Experts of a small language model.
Size: 17 layers, 68.5M parameters.
Below are experts of layer 10 (counted from 0) of a mixture-of-experts language model. Rows are named router (the router's row for the expert), up (a neuron's input weights, with its number) and show model dimensions 0-223. Each number is 128 + 32 x the weight over its row's rms, rounded and kept within 0 to 255.
After each expert's rows: "comes after" lists some tokens at least twice as common just before its tokens as in all text. This comes from a sample of Wikipedia text that the model never trained on. Tokens count by the router's weight.

# expert 86
router [176 133 100  97 108 164 139 156 171 125  88  87  96  91 104 153  59 174 120  89 181  87 136 151 138  84 116 105 151 149 123 178 143 157 162  98 106 147 135 113 124 156 151  93 135  96 101 138 190 109  98 146 153 191 138 102 132 130 155  97 126 196 137 124  96 141  99 117 130 152 117 130 159 160 106 101 152  90 170 118 116 111 158 137 151 155 138 105  72 157 144  70 123 150 116  78 142 141 176 114 179 132 101 166 127 122 154 154  83 121  87  58 130 120 174  88 178 178 104 131 160 198 114 129 105  53 141  93 191 135 101 150 116 144 122 130  73 112 141 157  89  75  95 113  94 146 126  90 105 137 142 140 164 118 138 119  46 152 144  76 119  90  71 126  87 120 183 187 141 147 102 179 193 101 175 190 130 125 118 129 137  86 134  74 102 123 142 119 107 175 161 162 144 144 101 143 199 112 131 133 103 142 111 124 102 111 140 146  93 157 125 140 122 152  62 131  85 168 158 152 186  84 131 210]
up0 [ 96  99 170  79  57 128 120  90 146 134  71 134 121 135 150 130  97  83 145 151 138 160 155  97 167 132 117 105  77 150  90 113 154 132 119 137 114 111 100 131 130  89 133 149 103 109  44 164 119  68  67 160 163 158 115 158  42  90 138 134 135 135  59  95 100 138  87 123 150 226 161 132 151  96 116  67 111 136 109 117 103 146  99 118 127 139  91 130 111 154 122 125  43 175 117 100  84 182 137 140  95 126 151 153 154 124 179 137 126 105 139 131 172 142 122 134 144 136 145 158 111 116  98 159 108 132  89 162 162 127 137 149 154 159 162 171  96 148 119  69 152 149 132  84 154 166 152 143 198 113 122  68 179 133 135 118  97 182  99 138 155 133 153 131 156 165 173  98 132 120 201 138  94 156 153 171 140 104 108 174 157  98 101 141 128 175 125 110 108  73  82 118 121 110  87 156 143 112 129 177 103 101 119 135 113  52  84 134  60 173 196  79 120  60 176 128 161 116  95 157 136 128 150 128]
comes after: " Z", " P", " K", " O", " B", " D"

# expert 150
router [191 105 121 184 118  98 131  84 139  96 146 133 103  81  95 137 112 157 113 141 116 141  85 176 147 104 121 186 179 112 113 153  82 137 166 106 131 152 132 138 146 145 136 127 127 112 163 152 159 129 119 180 104 103  59  97 179 114 113 103 114 140 111 117 136 130 121 177 136 143 159 142 122 145 145 169 114 129 118 134 120  62  74 113  73 152 113 148 198 130 113 106 177  74 135  91 117 176 136  47  88  68  74  98 164 152 171 146  79 104 132 124 108  90 127 150  81 171 121 116 118 123 127 137 181  94 150  94 148 138 146  76 196 125 146  96 156  90 142 164 146  99 152 137 180  95 130 126 115 163 111 118 157  87 156 128 132 112 129 131 180 108 135  93 100  49 150 130 118 106 166 102  66 147 121 100 138  74 186 105 151  98 122 102 117 102 158 140 119 171 119 159 144 122 139 144 230 122  60  87 138 141 155 122 117 130 140 115 155 145 130 145  59 234 117 193 103 107 167 185 112  67 124 119]
up0 [161  94  94  83 135 175 158 125 138  39  81 139 120 150 147  99 117  90  75  77 142 134 173  91 134 114 158 153 148 104 133 104 174 112  63 130 120 135 134 156 139  74 152 204  98 117 106  87 141 141  80 162 131 167 140 111 184 171 120 126 143 100 141 111 102 142 111 172 129  59 141  77 114 170 130  86 125 108 162 109  99 147 148 142 101 140 127 135 155 108 179 120 108 107  99 120 140 124 163 102 149  95  91 101 108 201 155 122  96 164 146 122  89 131 104  97 161 140 126 116 168 112  83 112  96 138 127 124 122 174 128 196  86 114 157 157 152 123 144 128  95 117 109 151 179  74 114 129 169 113  96 126  88 119 152 118 109 151 113 143 117 157 163 174 147 161  69 143 176 115 194 110 148 215 149 147 184 151 184 125 106 119 125 119 113 177 119  87 167  97 122 147 116  94 110 114 109 168  61 120  73 128 117 120 133 110 136 135 140 155 182 109 184 213 154 147 142 144 158  89 122 109  61 236]
comes after: " G", " L", " S", " H", " V", "1"

# expert 126
router [132 100 114 153 125 119 117 170 118 132 122 124 117 152 126  97 105  88 144 126 128 168 129 159 143 120 149 131 115 144 125 140 102 122 118 103 174  72  82 106 167 137  68  39 144  87 156 160 171  97 125 115 108  87 130 146 118  59 185 100 180 161  57 186 164  75 102  89 141 102 149 133  69 186  95 140 100 182 174  76 130 165 128 119 113 162 159 108  73 160 143 142 164 104 136 163  88 115 167 109 155 130 130 165 128 114 153 186 179  89 140 197  95 124 130 155  57 112 128  91 112 138  89 127 146 139 186 127 190 171 172 114  87 157 203 165 135 150  88 112 154 102 112 167 166 107 121 108 136  91 101 131 121 186 181 144 136 102 157 110 142  89 117 174 189 179 140 112 164 121 153 141  89 165 103 104 138 172 181 146 188 111 124 115 135 156 176 139 126  95 113 122 183 152 102 115 119 119 159 134 122  89 117 195 142 114 135 141 157 118 195 129 104 170  56 147 138  88 149 149 155 132 124 132]
up0 [158  64 145 173 130  99 113 129 155  72 161 154  90 106 110 176 113 173 119 205 132 121 147 133  79 145  74 170 133  97 142 115  83 155 160 150 138 156 164 106 151 138 139  88 129 147 109 144 124 119 122  72 103 145 166 121 149 110 114 130 152 117 111  97 145 139 144 173 137 148 122 136  89 134  97  83  42 182 137 159 125 111 101 131 141 143 185  93  84 167  95  75 160 144 148 125  92 115 149 136 130  76 164  70 207 137 163 173 129 174 134 130 160 123 182 140  90 117 156  85 162 108 104 132 119 122 138 125  43 124 162  78 155  76 163 122 169 149 157 120 105 110 168 132 125 136 154  82 198 157 147 120 138 168 124 130 178 152  94 178 144 113  82 141 146 130  56 155 130 145 108  97 110  89  65 167 109 112 156  85 131 117  67 100 129  43  88 161 155 136 131 175 144  87 135 103 105 123  98 174 193 138  95  69  98 114 116 140  86 141 207  88 108 105 135 149  93 133 146 157 120 139 101 140]
comes after: " ", " |", "1", " (", "|", "\n"

# expert 146
router [166 124 140 142  83 145 138  92  80 154  75  68 172 111 119 108 147  93  81 156 143 118 192 117 144 194  97 142 117 168 104 183 120 160 122 171  87 146 185  90 131 141  82 134  57 133  88 124 174 134 116 105  87 137 103 131 161 124 144  79 151 135 141 169 149 152 109  88 126 108 153 158 146 123 152 129 134 132 148 112 118  75 138  74 147 104 154 169 155 120 163 135 137  92  54 134 129 106 111 140  90 152 138 119 110  91  94  57 148  97 152 114 157  85 166 161 106 167 130 135 164 131 159 105 145 100  68  98 113 167 150 131  73 173 109 117 123 121  75  98 152 155 105 132 131  69 144  83 156 153  92  86 149 106 132 123 124 134 149 118 217  74 178 121 140  82 109 131 114 124 101  52 115 169  95  99 132 130 122 198 175 161  32 124 128 120 150 130 179 111 126 172 128 150  97 145 120 156 123 156 163  68 162 142 165 140 157 181  58 141 135 109 178 144  63 105 117 123 156 107 173 138 169 106]
up0 [103  90 109 121 152 117  69 130 133 135 166 122 103 155  53 161 112 172 116 174 119 183 109 149 155 167 104 137 152 149 103 106  95 216 138 121 149  85 203 160 133  84 115  97 126 117 119  97  98 153  96 144 104 199 120 128 144 159  86 167 178 118 133  77  71 138  99  77 145 153 140  90 157 126 182 172 128 162 146 162 158 132 223 104 130 132 148 113 150 136 149 110  66 116 103 131 107 116  82 181 147 124 137 113 117 107 114  64 133 137 170 137  84 143 181 114 128 190 125 188  91 130 139 142  85 178 146 130  40  64 132 115 126 102  83 121 121 182 113  90 120 126 151 103 159 110 165 145  86 151 126 171 139 186 159 157 118 139 127 115 121 180 139 178 150 101  94 136 121 176 164 116  70 103 103 143  76  72 149 130 105 115 124  83  97  64 142 128 158 150 151 122 136 116 105 154 111 107 134 168 162 155 163 102 154 105 115  97  83 197 103 101 126 177 123 135 110 147 107 127  80 139 116  86]
comes after: " |", " ", " −", "1", "2", ";"

# expert 90
router [148 155 123 138 111 131 101 142  86 138 182 115 128 153 123 116 128 144 120 119 115 110 131 110 156 138 199 140 120 149  98 125 149 109 147 176 107  81 149 111 116 144 115 101 185 137 123 165 114 102 186 165 122 118 118 111 133  80 164  52 185 200  93 113 119 130  95 120  81  89 112 135  88 172  91 169 121 127 154  74  94 129  85  94 122 108 129 118 118  72 160 142 144  66 165 108 138 104 107  76  98 110 144 120  66  85  91 104 133 162 152 105 169 139 123 113 139 194 113 103 115  66 145  71 126  68 147 124 164 111 103  88 129 110 181 137 123 156  80 147  97 162 171  99 137  93 190 138 107 126 142 114 131 108 159  66 116 127  84 168 107  81 147 106 147 124 171  99 125  76 141 105 103  69  86 161  99  94 167 163 142 208 126 193 179 119 189 132 178 145 185  74 129 168 135 121 126 154 134 172 170 184 145 182 116 109  92 130 159 166 183  99 168 103 137  75 127 120 111 106 137 193 106 144]
up0 [160 147 134  75 115 118 162 136 110 120  63 173  98 105 141 130 102 124 125 121 152 153  93 138 164 144 134 122 121  14 110 185  91 130 112 171 118 111 164 131  75 184 128 147 153 102  86  93 144 155  94 137 150 133 133 120 101 168 132 117 109 113 120 134 129 107 127 118 103 129 166 154 131 145 106  85 114 139 175  86  75 109 201 171 129 173 178 164 132 164 153 141 161 138 113 144  97 185 175 113 119  89 129 120 174 133 121  77 141 103 193 127 135 139 163 150 129 136  54 101 104 172 151 147 112  61  87  79 147 172  40 166 139  77 157  84 132 127 145 150 122 132 153 147 132 132 205 166  67 185 152  82 109 131 144 149 122 122 140 123 133 112  81 129 150 158  98 111 135 177 173 173 127 141 111 127 107  93 112 182 122 147  90 137  87 103 139  62 134  66 131 136 141  81  77 159 153 117 125  88 131 172 188 106 138 100  99 216 103 108  99 174 113 126 153 116 166 115 136  57 126 106 105 140]
comes after: "|", " ", " |", ";", "–", " ("

# expert 68
router [151 142 148 147 115 158 198  62 102  81  89  88 149  82 125 108 150 159 129  99 114 122 132 132 106 150 100 139 170 166 116 190  76 132  90 104 140 107 156 136 161 136  95 134 117 155 107 158 123 151 124  89 159  93 154 124 142 155 116 115 106 131  80 104 164 133 155  51 100  96 139  96 111 112 159 142 118 151 191  71 113 156 146  74 183 109 140 166 178 121 169  92 121  54 104 128  78 183 169 128  96 206 111 124 180 136 151 151 141  77 161 103  95 111 193 103 115 145  92  96  92 104 124 107 140  98 122 160 131 125 111 105 153 207 123 149 138 107 109  61 125 133 210 108 146 121 100  85 138 176  56 116  77 118 148  84  82 158  99 125 141 121  90 103 179 146 117 120 159 120 167 179  89  87 128 119  96 109 131 152 134 153 155 148 104 158 161 130 155 100 124 132 151  86 170 100 145 182 189 149 154 126 154 129 129 112 118 104 102 106 205 160 203 114  99 114 144 102 159 182 116 139 104  87]
up0 [159  90 106 132 137  71 224 101 134 120 142 168 142 188 145  79  86 174 104 157 141 125 146 137 133 156 100  99 129 184 120 124  97  70 120 125  82 106 121  93 174  93  60 134  88 112 130  90  63  72 161 123 129 166 158  99 142 181 112  64  50 128 144 107 167 172 108 114 131 108 124 121 105 146 106 117 138 137 199 125 114  95 177 154 243 129 149 133  88 140 154 103 136  88 126 114 141 168 120 165  77  90 144 127 110 127 139 187 123 176 162 124 110 127 134 130 134  99 128 149 175 127  69 101 160  91 133  40 135 109 121 126 109 107 162 137 107 146 143 124  82 105 142 136  78  90 175  77 152  72 133 143  99 100 117 160 105 110 123 118 114 139 160  96 181 154 178 142 183  99 122 125 113  89 130 146 147 119 142 169 134  96 119 118 102 136  97 138 141 146  82 158 140 131 176 154 145 122 208 131 132 115 133 129 160 102  98 138 104 129 156 214  92 166 132  83  78 111 116 105 150 189 121 153]
comes after: " ", " |", "1", ":", ";", " Total"

# expert 78
router [131 133 154 128 106 153 111 129  94  91 193 109 116 145 163 103 124 143 125 123 118 173 166 155 118 129 134 188 129 140 116  83  77 157 176 113 148 114 168  78 122  72 141 101 145 188  98 105  74  64 166 162 152 126  86 163 169  51 121 121 118  73 131 117 135 113 204 106 127 110 172 125 117 134 175 153 182  97  86 124  96 142 114 103  98 181 140 185 142 181 156 103 154 124 140  96 141 161 143  99  93  92 135  96 125 146 154 151 123 131  76 116 122  93 149 133 127 218 136 109 115 126 148 115 116 104  95 111 114 139 116 115 129 145  83 134 185 105 115 133  94 102 117 153 127 170 144 164 122  73 108 122 215 172 117 145 155 118 124 128 149  93 155 160 103  36 142 129 154 153 149 155  77 150 168 118 103 150 177  82 157 111 161 124 105  25 147 180 165  97  98 137 151  52 115 122 186 148  94 141  95  99  90  91 115  86 158 189 123 146 130 118 146 163 188 147 140 156 105 177  98 108 152 141]
up0 [126 100 129 133 160 162 160 104 130 129  93 129  86 186  56 154 110 122 132 141 168  67 124 148 176 148 150 116 131 128 173 115 153 138 166 144 116 155 107 172 155 122 140 148 149 167 130 156 186 161  41  79 105 110 165 110 146 132 134 103 155  94  47 130 115 129 169 134 149 122 162 111 180 172 134 160 144 112 103 121  86 102 110 104 127 128 152 108 160 146 144 138  87  78 149 136 122 165 133 148  89 101 112  92 104 126 117 101 156 175 111 184 144 122 114 143 192 166 113 116 130  77 171 129  61 133  86 133 128  95  85 179 117 119  67 126 145 148 201 127  99 146 119  83  76 101 125 110  64 133  99 169  93 177 110 136 159 205  71 122 126 123 110 227 133 146 110  55 172 114  99 110 147 100 136 127 133 140 158  99 108 127 172 117 201 132 171 114 150 143 116 133 143 157 118  86  98 102 145 120  79 120 135  53  85 162 158 104 120 122 149  73  57 116  87 148  95 156 107 136 182  87 119 151]
comes after: " ", " de", " Ch", " the", " La", " la"